Weights of a small mixture-of-experts language model, trained from scratch on English Wikipedia.
Size: 12 layers, vocabulary 4096, 55.3M parameters.
Experts: 144 GELU neurons an expert, a softmax router, a shared expert of 192 neurons.
Training: a variant of Adam for the experts, 5356 steps.
Below are experts of layer 6 (counted from 0) of a mixture-of-experts language model. Rows are named router (the router's row for the expert), up (a neuron's input weights, with its number), down (a neuron's output weights, with its number) and show model dimensions 0-223. Each number is 200 + 20 x the weight over its row's rms, rounded and kept within 0 to 999.
Before each expert's rows: "raises" lists some tokens whose logits its average output raises strongly, later layers aside. This comes from a sample of Wikipedia text that the model never trained on.

# expert 2
raises: "ician", "eneral", "ination", "eries"
router,180,221,203,227,208,211,181,205,224,192,190,206,202,221,214,203,197,194,189,211,231,216,192,153,179,186,187,194,248,182,187,225,202,218,205,209,191,225,200,226,214,208,229,188,163,228,187,195,205,187,206,215,239,218,209,208,198,215,197,211,183,218,200,184,217,193,234,184,226,193,208,191,199,168,215,170,194,204,179,207,195,179,179,167,187,202,176,178,160,200,192,211,214,179,214,179,196,186,190,184,169,182,222,205,216,222,182,203,187,197,211,184,176,178,239,200,218,193,184,170,241,196,233,219,202,180,226,189,208,176,213,169,195,228,182,160,237,175,191,180,181,199,204,193,235,190,224,224,193,223,183,231,146,172,229,168,204,213,202,201,201,221,208,230,219,151,213,173,201,176,162,205,151,221,219,227,203,172,204,201,199,213,189,150,206,191,167,189,196,190,180,189,207,200,218,190,198,203,225,211,199,238,164,207,210,198,219,214,224,222,219,212,225,189,208,202,205,219,219,171,233,203,166,188
up11,219,186,180,197,172,181,223,182,232,190,214,187,210,212,217,196,192,227,199,201,219,199,209,212,194,163,211,227,151,218,176,148,200,224,201,220,220,223,236,204,219,195,185,188,217,188,210,174,158,208,189,205,189,155,244,215,230,189,212,232,183,197,186,231,193,197,199,193,172,206,214,203,196,217,171,216,218,179,202,187,171,204,216,221,209,199,181,221,231,221,163,196,194,217,189,191,239,207,207,239,200,210,184,225,194,206,215,164,178,190,210,195,175,174,191,172,203,206,223,171,203,228,222,200,200,185,171,181,190,199,167,165,205,205,200,198,193,168,186,231,199,199,181,167,193,207,207,216,204,175,233,194,198,208,200,243,194,189,190,230,218,228,194,184,192,212,180,237,226,220,181,213,193,216,194,172,195,198,180,215,205,246,218,170,220,182,185,190,188,228,201,183,220,251,196,180,181,155,203,213,211,211,177,201,186,193,190,175,204,177,200,224,212,166,225,175,187,228,214,174,186,176,195,185
down11,189,202,218,193,216,199,232,203,192,213,182,191,188,172,195,189,216,183,201,183,217,245,216,214,219,216,208,176,202,169,249,210,178,188,201,163,188,165,219,193,209,230,197,182,204,198,209,208,194,201,206,202,237,189,163,215,193,214,207,176,170,203,199,184,196,238,198,187,190,208,190,253,217,235,170,223,192,190,224,210,208,235,218,199,181,195,213,188,205,214,215,222,177,208,224,168,185,194,193,211,235,173,203,224,215,153,154,210,237,179,190,167,206,206,181,167,221,197,192,204,190,205,178,200,216,179,204,195,206,184,187,225,161,190,247,168,205,211,222,181,170,188,222,194,228,231,194,208,207,222,198,204,186,190,198,165,218,191,183,202,206,183,227,193,195,198,182,179,192,160,186,230,213,202,178,213,189,236,194,221,220,207,206,240,200,172,215,232,185,181,216,179,190,155,216,197,186,207,218,196,202,246,247,199,192,192,182,208,186,207,179,189,198,184,185,214,210,163,177,234,206,216,173,207
up12,167,184,188,176,201,199,205,227,203,216,195,210,192,188,182,214,208,189,227,209,179,188,216,213,197,200,248,183,214,164,214,184,195,211,154,182,226,187,192,203,207,229,202,202,206,217,207,178,217,200,224,224,179,214,213,220,191,235,207,182,201,211,183,170,175,171,210,205,218,238,189,235,195,201,209,210,179,181,193,183,182,201,209,187,222,195,217,177,199,204,180,207,152,191,178,208,159,198,225,194,183,189,184,191,156,198,176,222,226,246,194,246,207,178,188,207,209,219,179,214,177,232,190,196,241,196,233,206,195,218,187,200,191,196,225,218,201,156,214,226,188,196,162,212,176,203,195,155,204,175,200,212,216,200,192,189,205,209,193,169,151,199,207,197,200,205,198,209,212,190,186,259,179,172,219,216,173,202,204,197,235,172,186,203,233,198,203,161,179,172,203,195,216,226,166,169,239,222,267,200,209,204,207,207,200,205,213,217,182,199,216,195,195,199,206,212,200,207,167,222,219,196,208,190
down12,208,176,204,226,174,195,210,183,224,155,212,213,179,192,159,210,198,189,180,216,174,185,200,197,164,235,190,220,191,223,175,204,180,207,176,194,200,214,173,202,223,174,193,178,229,230,204,235,213,215,203,254,204,198,204,188,198,184,204,197,212,213,173,226,193,187,163,223,185,206,178,198,188,235,206,182,178,201,193,190,190,185,217,236,195,237,193,231,213,227,183,192,216,214,214,215,198,199,189,221,231,216,177,175,220,163,197,213,208,178,196,186,191,197,205,207,206,188,204,192,182,202,231,193,192,233,162,212,179,220,179,221,218,201,176,240,185,203,195,191,186,207,209,206,225,182,184,197,212,192,197,152,142,185,191,224,194,226,209,202,189,192,181,196,208,207,190,210,242,245,196,167,198,188,191,187,205,173,218,195,179,210,169,196,202,233,207,178,231,192,219,244,202,226,179,228,205,235,185,181,166,212,211,206,217,239,198,203,208,195,192,236,235,181,187,204,211,199,253,178,186,181,191,182
up13,205,215,203,179,187,213,199,238,212,210,214,207,166,205,230,198,207,220,195,184,216,222,200,198,185,182,226,188,213,199,205,169,241,198,209,193,185,186,189,216,191,217,200,200,215,209,198,229,200,214,216,217,181,201,174,183,188,176,198,197,191,186,212,207,216,192,179,213,184,238,178,217,224,215,170,189,195,211,187,171,207,188,208,200,197,183,198,199,205,248,233,177,188,202,216,164,188,186,199,224,211,219,212,205,242,212,204,166,171,194,201,177,196,222,214,240,167,218,202,214,181,173,215,224,200,171,200,177,215,193,170,187,186,207,199,180,201,173,216,203,226,170,211,228,228,236,214,188,195,229,205,206,194,197,198,164,207,175,202,209,178,166,192,201,220,172,200,172,187,172,237,175,227,181,177,227,221,238,168,193,205,193,208,203,219,154,196,184,154,203,175,193,196,228,204,217,237,163,170,221,224,181,174,243,214,208,212,221,206,179,215,200,245,255,189,176,209,166,228,208,199,223,191,207
down13,242,181,217,227,172,183,200,180,199,225,230,211,197,174,153,184,176,186,197,203,203,165,195,213,186,219,206,210,170,204,151,211,197,186,184,180,203,175,223,198,190,182,208,210,204,204,191,228,206,168,188,174,215,181,203,214,198,231,201,233,201,173,203,239,167,186,213,197,224,202,197,179,186,233,205,219,187,185,247,206,185,220,166,195,246,188,178,204,180,211,211,231,182,193,174,188,209,219,198,173,213,209,237,195,210,187,213,197,222,179,214,211,199,166,179,181,188,180,210,255,195,181,219,180,203,199,180,212,178,189,222,221,205,190,201,216,199,211,169,195,189,223,230,190,215,206,175,219,193,146,187,185,206,212,173,210,186,227,190,234,193,190,218,194,174,221,215,222,196,206,192,201,180,208,215,203,169,175,210,210,191,245,185,208,182,207,204,204,202,221,214,200,170,224,193,236,229,173,211,176,201,236,233,198,172,241,191,217,209,207,167,200,227,200,179,220,186,212,155,203,195,182,181,210
up14,200,202,191,154,165,224,219,213,195,186,198,216,182,213,193,180,213,212,207,162,200,185,217,226,206,204,221,234,180,202,219,165,194,205,213,221,239,188,207,206,192,202,186,194,189,199,240,197,210,183,183,191,179,221,207,203,177,200,182,185,160,192,220,226,224,226,163,198,200,204,165,170,206,201,164,258,165,198,220,205,204,211,229,200,186,191,193,231,174,200,203,195,214,246,188,169,170,160,212,180,260,234,198,186,221,193,186,219,196,223,219,199,204,224,206,204,191,201,212,206,186,205,173,176,190,189,182,193,162,218,224,185,216,202,189,229,192,171,190,224,196,247,201,205,202,182,203,198,205,186,215,212,224,229,174,193,145,229,204,193,177,200,213,170,173,230,212,202,207,194,211,182,221,200,242,185,206,199,157,223,232,215,191,201,212,188,190,175,195,185,205,167,204,197,175,217,191,228,197,199,191,202,201,182,166,231,203,213,239,169,220,184,219,207,237,198,201,208,199,195,208,197,200,212
down14,194,200,213,231,223,207,203,200,226,191,219,221,226,199,174,212,198,181,200,195,209,194,186,188,211,194,224,199,197,237,211,218,194,217,184,197,170,186,172,235,186,201,167,225,233,232,147,201,203,189,204,191,195,215,191,218,196,200,226,197,237,213,203,226,166,203,191,200,191,189,199,228,205,200,232,211,212,218,191,207,224,180,156,238,209,197,201,218,186,195,190,207,176,195,233,192,189,203,221,214,208,189,194,239,222,198,201,152,177,233,227,180,165,204,213,213,199,232,201,171,202,242,230,207,223,223,162,185,253,215,188,182,211,186,200,195,210,205,191,186,207,186,230,181,237,198,211,183,212,214,183,199,193,182,211,188,241,172,192,172,218,206,195,201,211,176,169,186,192,208,167,168,189,175,181,215,179,221,185,189,205,190,192,164,175,184,223,233,201,205,195,196,226,197,193,152,195,182,180,194,219,173,176,186,217,181,184,144,207,172,216,173,197,215,170,232,204,175,217,213,186,205,218,228
up15,235,208,174,219,189,190,169,187,203,189,211,207,157,204,221,185,211,185,212,178,190,205,217,207,254,218,171,228,207,188,220,225,207,246,172,194,217,214,206,188,196,221,233,201,191,192,230,157,176,197,229,184,194,208,177,202,188,223,205,220,226,186,219,189,202,231,197,186,205,210,186,217,187,213,217,237,177,221,194,176,180,216,218,221,199,223,237,212,212,215,208,219,222,191,155,190,191,161,220,202,233,232,202,222,193,213,190,212,186,182,174,151,192,227,189,199,223,195,178,218,203,209,178,172,178,205,168,202,203,224,177,217,199,189,203,211,198,191,193,190,183,223,194,188,216,165,221,176,236,169,178,207,227,215,175,200,171,200,203,191,216,211,196,198,162,221,207,199,209,212,188,247,200,197,170,207,200,231,184,232,204,196,199,224,190,172,173,191,204,185,188,180,229,180,219,206,199,186,178,227,191,215,187,186,225,215,225,210,199,152,199,154,207,212,205,190,231,181,206,185,191,169,243,191
down15,210,215,211,198,203,212,199,208,193,202,157,212,226,201,169,199,242,212,216,211,200,192,199,199,212,183,236,209,215,206,193,210,186,199,224,209,169,159,233,219,193,196,154,184,195,204,197,226,192,209,203,180,195,165,207,210,164,182,217,190,202,188,188,210,246,157,172,213,181,188,201,227,200,216,212,243,234,164,224,169,194,254,182,174,223,181,179,211,181,162,158,160,180,206,185,197,188,220,213,205,167,168,213,176,234,205,209,203,175,203,198,203,205,183,225,165,190,183,210,187,194,208,188,182,258,194,182,178,178,202,210,209,193,215,226,180,178,216,166,196,204,235,190,176,230,174,194,225,205,179,207,205,185,216,211,217,195,212,204,203,173,193,219,193,214,217,206,216,170,203,240,185,182,174,187,205,215,215,193,181,176,211,204,237,210,197,198,197,200,200,208,216,204,212,190,198,225,182,195,212,222,203,209,177,240,215,212,188,244,193,211,206,184,183,213,237,184,189,184,236,204,207,181,239
up16,212,199,215,188,192,193,201,181,186,214,197,196,213,224,170,230,182,182,220,217,214,197,201,220,216,189,220,213,170,212,205,170,208,190,194,173,220,154,209,186,188,179,164,217,221,238,218,198,223,237,197,187,160,179,183,177,211,182,202,198,198,173,201,194,169,192,206,203,190,223,211,228,197,203,229,243,203,196,199,190,217,185,247,194,203,183,210,203,213,197,198,217,175,174,216,229,259,236,182,210,220,213,202,198,180,194,190,166,197,205,190,200,210,207,188,172,164,184,210,234,203,242,213,183,220,218,176,188,184,222,194,243,208,204,146,202,170,214,196,217,202,237,204,193,184,195,206,196,207,165,191,162,223,225,200,203,198,194,215,228,170,198,195,194,180,191,194,226,192,212,194,244,245,167,167,193,196,204,207,181,213,201,215,181,164,224,182,234,200,188,233,202,174,219,205,206,177,197,159,200,210,187,221,204,153,215,212,199,216,182,156,181,177,204,209,216,218,197,190,220,190,181,191,199
down16,209,209,242,170,200,198,204,190,169,200,221,245,202,170,192,174,209,195,162,208,201,198,228,173,215,151,196,209,187,158,199,211,152,217,192,195,217,228,219,205,220,205,193,227,192,194,211,194,181,222,208,213,210,230,239,201,197,231,166,196,231,187,162,194,168,161,224,202,194,172,190,208,202,201,199,156,225,222,215,177,185,234,206,252,192,218,215,180,199,210,186,234,178,233,182,188,222,186,204,242,204,211,163,186,201,169,206,205,218,216,200,218,183,204,183,192,201,202,197,196,163,188,214,198,204,207,193,175,206,206,255,234,168,179,215,214,189,201,239,216,178,206,188,232,211,211,205,201,186,219,213,221,184,198,215,190,174,191,189,187,207,223,195,227,209,189,228,221,159,141,210,225,199,171,175,211,200,202,215,199,216,219,190,208,193,188,180,215,175,197,197,191,183,200,184,182,193,181,207,231,203,187,211,173,212,230,224,208,195,183,186,160,216,199,208,192,202,185,193,209,213,192,184,203
up17,203,204,205,191,211,219,226,192,193,240,222,204,229,183,208,194,187,186,217,198,189,201,202,202,223,205,208,208,222,180,220,165,190,203,236,211,204,180,183,202,208,176,208,176,215,215,230,169,219,200,191,218,186,220,208,211,208,221,206,181,218,204,196,197,181,205,188,199,186,198,203,195,190,214,233,208,198,182,224,224,156,196,201,221,230,202,203,198,218,201,155,219,124,216,162,175,188,153,218,183,192,229,218,188,207,196,195,175,188,192,226,230,231,224,187,172,205,173,195,209,177,183,205,179,233,215,212,228,215,221,227,200,200,216,215,209,203,208,203,188,184,182,194,170,208,186,200,157,218,188,190,228,210,175,192,213,187,196,183,201,148,199,194,175,204,209,173,214,201,204,196,223,182,200,184,208,202,187,206,188,212,215,186,196,210,220,208,197,192,170,195,214,249,211,147,189,256,205,233,224,179,209,227,192,185,227,232,214,192,198,215,195,208,202,199,180,147,174,161,236,253,207,187,196
down17,204,193,192,199,216,195,169,215,210,159,178,212,194,171,176,214,171,193,227,218,167,205,192,191,156,204,211,223,162,194,176,200,196,231,167,181,165,215,191,206,218,190,194,188,214,231,196,240,203,223,195,221,230,171,187,217,169,230,209,216,196,188,185,203,188,160,174,223,215,175,162,206,199,211,197,175,197,224,177,192,176,196,193,182,212,215,209,216,206,195,214,174,240,231,231,220,223,198,201,194,219,201,188,210,231,193,184,237,209,170,173,180,181,206,214,215,232,181,190,228,240,212,197,228,195,237,199,184,167,201,164,198,196,198,216,202,216,195,207,195,215,199,221,178,203,189,196,222,180,181,187,211,201,214,207,238,234,205,223,207,244,207,204,176,224,234,171,195,218,242,206,173,197,192,222,205,186,222,216,198,193,181,173,187,202,201,217,167,208,185,209,181,161,219,170,208,182,217,200,219,188,215,191,219,200,193,192,207,180,165,232,221,175,188,215,210,199,198,183,147,213,162,214,201
up18,214,217,181,213,213,194,171,165,179,225,213,246,161,212,182,179,206,191,186,213,192,171,254,207,196,175,207,173,167,197,200,171,230,167,167,193,226,231,190,199,204,191,195,186,238,197,178,209,224,177,238,219,192,198,183,189,164,201,206,181,201,174,174,193,217,216,191,216,174,201,221,183,241,232,160,206,227,197,199,205,192,192,234,191,181,221,188,224,184,215,195,179,203,207,211,210,194,188,212,234,223,232,216,214,239,191,172,204,165,210,235,206,188,196,215,198,186,220,175,190,185,193,198,201,189,202,181,244,218,192,235,201,184,215,182,185,173,194,203,211,243,183,221,187,169,240,171,195,178,240,202,163,193,198,183,190,212,163,187,209,192,217,192,199,223,196,196,179,218,226,226,190,169,199,214,206,217,194,180,197,204,207,190,221,196,197,208,244,203,223,179,181,187,168,187,194,213,179,170,195,193,178,213,220,201,185,183,152,183,195,186,219,186,206,206,183,222,213,200,220,213,193,219,179
down18,192,201,216,218,192,217,233,204,181,195,149,205,191,201,177,182,189,238,179,182,176,214,197,219,240,186,172,198,199,197,221,182,201,210,194,225,203,182,168,173,225,191,243,204,181,190,234,190,192,230,191,198,228,175,212,219,185,218,172,228,227,202,226,191,217,227,216,166,235,204,225,184,195,184,214,168,210,206,194,198,205,215,201,229,216,198,215,195,194,231,217,241,189,226,216,222,204,193,187,174,193,187,179,176,227,174,208,205,225,216,165,199,223,174,210,182,261,193,213,209,183,165,215,186,227,176,210,150,205,219,181,193,208,235,204,219,194,240,209,201,213,182,199,199,211,223,177,193,187,206,186,206,200,177,167,219,208,172,214,183,226,213,191,172,189,170,204,207,162,180,182,203,210,201,220,169,223,194,190,203,204,187,202,185,206,214,220,178,173,177,172,197,209,190,188,203,208,224,228,199,214,191,180,209,168,207,217,165,214,218,205,162,227,205,240,195,183,188,150,193,199,195,183,218
up19,204,218,197,216,192,225,212,210,198,241,144,182,208,212,186,207,189,204,182,207,180,169,190,223,205,203,183,194,190,219,214,189,212,215,203,194,195,183,189,186,189,193,218,203,198,177,222,202,203,214,188,213,152,185,210,221,191,187,213,175,193,168,188,168,198,165,140,240,187,196,173,210,240,231,187,189,240,178,198,187,209,167,209,219,206,167,213,203,207,216,165,179,213,188,210,207,190,215,204,196,211,250,202,200,205,146,176,216,190,225,231,207,230,237,177,221,199,185,172,194,177,209,173,198,186,194,192,212,183,173,226,212,224,204,229,209,196,173,224,180,209,208,209,196,196,190,216,189,207,211,202,196,182,216,207,181,158,193,157,196,178,242,204,182,187,193,174,194,216,202,186,237,194,200,178,197,172,212,215,224,266,198,198,216,163,211,180,203,203,219,215,190,198,234,194,187,247,216,199,212,179,191,199,205,167,222,230,174,187,218,211,187,210,239,172,198,202,190,215,215,196,196,191,212
down19,167,195,228,202,207,203,193,192,202,170,197,219,188,198,238,168,194,202,220,195,229,222,233,197,181,206,197,222,187,177,225,180,177,222,195,172,249,238,181,224,222,179,192,179,182,244,195,168,197,179,220,191,218,196,213,212,203,211,225,174,171,182,216,192,223,210,171,186,228,166,211,217,219,199,208,228,182,165,164,187,162,198,216,184,231,238,202,187,203,185,217,203,206,136,189,203,208,181,209,164,208,203,223,186,240,205,202,214,178,214,178,192,213,181,207,210,165,198,201,215,184,187,199,189,239,196,200,195,221,182,190,169,264,238,189,209,205,230,225,207,176,203,196,186,213,200,206,193,202,196,221,201,197,196,200,214,169,209,189,195,242,194,178,203,161,216,221,193,206,202,203,182,195,208,218,185,198,197,192,222,197,196,209,184,210,174,196,151,195,206,205,220,191,166,182,226,202,187,199,168,238,227,162,197,211,181,210,233,198,190,215,221,202,205,170,194,205,219,170,180,199,193,211,211
up20,232,172,193,194,216,184,208,195,206,199,188,188,206,177,203,186,188,171,209,215,209,180,193,193,204,195,233,213,179,185,223,193,206,190,210,197,195,182,215,179,224,189,191,186,215,225,227,217,193,240,203,217,179,187,213,204,179,210,169,172,222,196,233,241,190,177,199,183,178,197,185,214,188,237,210,230,177,195,221,210,199,182,206,195,226,181,210,204,207,221,221,229,141,177,189,194,207,173,215,201,227,207,208,221,182,191,188,208,227,208,188,182,218,228,199,212,189,182,182,203,183,216,187,217,162,202,206,205,199,213,162,232,207,198,203,280,200,185,177,217,234,214,194,196,204,239,200,179,214,202,196,197,216,195,220,197,171,199,207,203,171,173,230,222,179,207,169,187,205,213,211,151,214,175,151,200,177,174,193,192,233,199,185,221,167,202,176,212,226,194,217,232,224,194,218,207,172,204,189,174,245,147,192,206,160,195,196,213,195,148,183,194,197,215,176,213,195,212,205,229,191,216,189,192
down20,191,245,196,208,187,195,216,204,187,224,208,197,178,190,181,205,210,225,191,200,181,206,200,178,216,209,213,184,200,173,175,180,195,190,229,197,194,217,156,206,221,225,226,223,237,188,164,200,239,184,199,195,153,213,220,201,240,223,181,158,197,183,172,225,225,186,211,226,238,200,205,188,197,173,199,175,200,216,197,201,196,212,175,205,153,161,207,205,187,148,209,191,211,231,183,208,206,178,164,214,214,214,217,188,197,227,220,174,219,209,198,170,208,216,206,193,175,243,201,202,198,221,177,185,194,185,203,159,177,172,191,174,224,216,205,208,226,188,234,212,206,177,220,222,175,230,207,225,175,175,185,226,218,194,215,218,183,197,177,166,189,210,198,167,177,204,235,241,179,175,218,198,184,212,176,176,213,208,169,172,199,183,212,191,214,209,194,198,195,206,197,231,215,166,240,192,199,181,236,201,210,197,214,212,223,201,188,190,225,198,183,183,213,226,190,206,176,207,189,205,196,181,220,233
up21,234,191,183,186,201,162,217,194,216,187,196,208,172,202,224,181,202,183,225,177,211,203,198,192,195,208,211,192,160,217,194,195,217,190,200,230,163,212,227,181,222,188,223,223,190,181,196,196,230,227,193,224,202,175,186,196,206,170,210,218,208,183,212,208,191,211,181,230,201,211,188,215,215,244,177,208,161,172,188,214,151,199,170,201,184,198,207,194,208,217,186,192,175,185,178,218,198,220,168,190,213,213,208,243,217,197,204,222,186,238,174,211,189,195,214,196,203,237,204,198,187,194,223,204,161,209,203,197,193,209,208,193,204,188,187,193,181,200,198,240,194,148,226,192,198,192,196,199,188,193,201,166,217,202,198,176,198,230,225,213,157,170,208,219,210,227,170,201,267,224,194,154,175,205,212,184,195,223,252,185,236,187,241,231,217,220,198,221,205,206,189,186,203,217,231,178,198,186,154,175,192,174,213,192,200,203,212,199,206,200,173,222,212,210,207,195,212,197,187,180,187,166,244,172
down21,214,206,196,196,208,184,163,203,187,193,187,155,180,200,189,178,189,198,220,178,180,188,174,240,238,217,175,181,194,250,227,199,215,202,216,208,180,135,224,179,189,185,221,223,215,204,178,185,184,230,205,224,168,206,212,211,214,194,184,155,211,225,167,224,200,208,212,190,195,189,222,182,186,206,162,185,226,201,171,191,190,209,198,212,215,186,201,190,166,187,213,190,221,217,211,211,236,205,219,217,197,204,216,156,175,158,186,163,186,203,205,206,227,192,185,210,202,211,188,162,172,191,219,172,185,196,228,200,250,207,225,218,192,217,195,204,207,189,199,212,223,263,194,205,207,169,193,183,215,199,161,219,175,187,206,212,209,199,158,180,221,220,217,182,212,180,215,205,172,192,197,221,231,176,183,215,247,217,209,216,186,162,193,195,214,208,204,201,208,193,186,200,214,221,205,175,201,192,191,187,213,215,183,216,200,230,205,208,207,208,193,195,190,212,241,232,218,184,199,215,226,212,174,179
up22,217,159,231,198,192,211,187,190,203,179,228,222,188,204,201,198,197,215,222,181,170,210,218,200,207,195,191,226,180,184,183,223,225,193,194,185,194,225,201,174,214,153,171,227,202,208,196,224,206,215,204,208,202,204,186,203,203,160,194,175,209,197,244,199,233,190,175,194,197,241,212,250,202,217,216,214,186,199,207,231,203,219,217,206,230,229,196,200,183,189,215,237,145,187,185,214,198,246,210,231,242,230,208,204,196,233,237,216,216,218,176,199,207,192,210,179,213,213,187,208,188,270,176,200,215,223,176,212,214,210,176,202,193,201,176,202,173,197,203,220,214,204,218,201,168,219,191,218,193,199,193,210,198,195,195,223,176,206,225,210,196,186,194,196,193,188,192,215,208,214,175,139,182,179,182,140,175,186,204,193,192,212,225,190,148,209,214,209,222,215,220,208,154,201,198,210,193,208,162,197,194,198,197,188,213,169,191,172,196,178,179,199,193,174,179,194,216,216,187,182,198,183,224,189
down22,216,165,221,198,188,195,179,214,205,204,204,198,203,213,204,215,217,195,207,212,161,207,205,194,183,186,210,149,212,215,215,211,184,236,184,215,193,212,194,210,186,192,179,183,188,192,178,167,209,174,186,206,207,191,211,184,234,228,186,174,193,173,205,241,208,182,199,191,202,196,221,212,189,201,197,207,212,212,176,180,221,203,210,221,219,182,201,196,202,155,198,206,247,235,209,219,184,207,177,182,194,185,199,195,191,200,210,186,149,222,199,152,158,212,219,199,196,181,171,185,208,177,177,196,171,185,223,252,169,212,211,229,220,170,203,178,194,195,199,199,195,214,211,231,236,182,176,226,192,202,160,159,205,212,228,191,205,233,227,217,229,211,209,207,206,177,208,163,204,232,179,183,178,195,216,227,214,238,186,194,189,221,201,184,198,209,188,171,217,185,242,213,209,197,204,209,208,141,213,222,185,184,216,238,209,215,184,199,231,181,217,239,226,179,183,201,217,193,188,166,191,210,213,233
up23,194,186,189,202,213,165,180,190,215,199,180,183,178,187,235,223,227,212,195,199,192,194,187,257,173,186,206,177,164,198,216,195,220,228,194,198,207,235,194,210,226,170,208,211,194,193,206,147,189,209,211,201,206,235,203,198,228,221,189,176,221,203,181,197,216,208,205,181,209,196,233,189,239,196,211,233,183,175,210,217,181,192,200,168,235,221,237,187,185,185,190,236,205,172,201,188,206,233,208,176,206,209,160,176,182,191,209,192,185,187,166,218,188,203,181,215,225,153,187,245,219,202,195,227,183,220,190,182,215,160,212,257,195,209,211,206,235,218,197,224,228,220,196,219,187,243,196,197,229,168,189,219,208,216,148,217,160,216,206,234,195,195,219,187,187,220,200,199,183,174,202,227,202,180,162,235,176,178,172,185,204,206,206,197,184,194,205,200,182,192,178,207,182,204,219,197,216,190,210,194,169,218,212,209,213,190,203,202,237,189,217,195,196,177,208,198,218,171,191,228,205,202,187,210
down23,191,205,194,208,220,206,180,216,190,221,218,204,207,195,227,179,173,207,209,210,229,177,154,190,198,166,211,227,212,230,178,238,210,197,204,190,187,199,224,217,207,199,189,189,204,199,206,188,178,212,186,197,202,188,168,187,207,181,233,188,160,161,183,200,197,150,186,218,211,205,184,163,171,187,164,219,172,206,162,240,229,247,193,233,205,189,186,190,188,190,200,180,184,227,185,202,175,204,206,192,187,190,198,197,194,219,229,227,191,207,237,222,187,200,195,197,189,190,198,168,204,212,176,209,228,204,192,175,170,177,197,154,235,190,238,222,180,230,198,214,195,224,204,226,217,197,185,214,208,196,192,240,210,196,223,182,182,189,187,197,206,205,197,247,214,193,199,179,207,171,213,203,211,215,178,164,210,195,211,176,183,191,179,208,201,233,214,179,239,206,219,151,203,182,177,204,226,214,203,207,215,171,186,263,208,195,196,226,197,215,208,216,191,234,198,201,199,200,257,184,187,208,212,211
up24,253,156,176,203,197,205,193,201,168,230,200,191,225,166,191,185,213,195,250,214,220,175,184,202,212,226,213,197,218,166,223,183,228,208,235,222,195,189,200,190,194,151,193,198,215,237,247,213,192,210,194,180,203,219,185,203,217,204,179,165,206,185,165,222,212,249,215,190,216,194,198,180,188,214,196,189,208,192,212,202,196,170,207,197,229,184,247,189,198,225,175,188,193,222,222,179,200,164,196,200,214,198,192,206,208,235,194,213,153,226,180,208,183,216,208,192,208,216,218,227,176,219,205,185,154,159,215,188,181,196,218,237,201,212,155,214,198,181,205,228,211,214,197,202,198,197,194,201,219,177,229,227,200,190,206,201,204,184,216,186,171,211,208,200,175,193,210,265,187,179,167,205,206,172,180,218,199,179,164,206,171,217,179,193,199,223,199,220,182,211,220,187,194,218,206,200,184,207,191,198,212,192,204,218,222,187,200,199,199,181,169,212,206,199,226,216,193,217,191,225,237,165,202,174
down24,206,243,218,220,227,220,202,176,229,198,191,177,196,197,220,242,231,211,210,197,192,254,200,219,212,161,201,222,215,230,193,193,191,220,195,183,225,200,182,216,185,196,169,198,208,214,215,205,229,183,203,218,216,190,182,201,233,196,205,205,183,184,214,197,190,180,180,155,225,176,194,204,164,179,208,170,196,220,198,206,178,198,173,201,242,215,210,188,205,208,223,233,197,172,186,197,189,244,195,206,182,159,228,203,199,194,197,206,176,196,202,199,205,189,194,191,200,194,185,192,198,168,172,173,224,165,227,197,204,207,234,204,217,220,232,174,230,180,166,196,202,202,206,199,177,176,228,233,186,192,174,184,221,215,160,193,206,185,205,224,204,167,175,216,213,214,197,249,188,184,190,143,165,188,215,183,192,229,190,210,212,189,174,198,196,215,186,194,193,199,230,185,210,220,217,182,184,206,182,223,209,205,197,239,209,194,204,202,196,211,231,161,225,209,181,191,223,149,205,191,173,157,202,204
up25,195,218,207,183,195,205,174,193,191,216,207,215,196,173,195,218,250,202,228,208,168,189,206,246,248,222,198,198,203,181,213,220,214,205,177,192,230,177,182,204,162,179,195,210,193,162,208,221,186,188,206,206,175,227,199,207,187,206,221,177,195,217,229,213,225,165,202,194,182,198,234,198,222,208,215,208,225,202,189,232,213,204,210,220,183,176,215,207,218,211,202,183,195,178,178,193,202,206,222,205,198,216,206,185,162,206,193,189,243,191,225,177,224,201,193,209,196,225,202,184,176,219,173,174,153,186,201,205,225,202,198,219,193,168,190,201,198,207,200,196,232,218,200,227,201,235,219,212,229,180,216,239,181,236,203,152,158,171,193,184,148,210,203,247,163,180,224,205,216,188,202,200,227,161,192,187,179,180,152,210,191,189,209,177,160,208,196,209,195,160,214,196,198,193,174,207,215,215,205,189,220,182,246,187,208,215,175,217,191,175,214,192,216,206,211,183,189,220,180,211,208,232,208,198
down25,190,173,186,211,215,201,244,202,197,234,237,180,185,233,208,178,175,221,213,217,198,239,217,179,181,217,221,167,217,198,173,211,194,201,176,197,153,221,206,200,195,202,214,256,220,231,180,171,179,221,222,202,213,227,193,178,215,160,203,221,174,197,211,231,190,219,215,205,199,200,226,197,192,248,175,211,237,171,206,158,203,175,187,195,199,221,185,188,189,188,199,178,209,231,182,210,181,210,203,203,230,165,202,210,195,215,257,228,166,212,180,211,151,161,205,218,199,175,189,197,164,213,221,218,200,206,216,209,179,196,188,185,195,203,199,200,209,180,177,210,202,186,185,186,203,201,183,173,187,215,169,219,203,227,212,209,195,199,179,202,219,193,172,195,204,209,174,177,183,201,185,202,200,191,198,187,214,206,228,193,166,223,183,202,206,178,153,204,238,216,205,213,224,177,214,187,199,167,176,208,174,191,164,202,212,148,216,205,222,209,222,180,220,203,203,215,207,204,217,208,218,203,223,186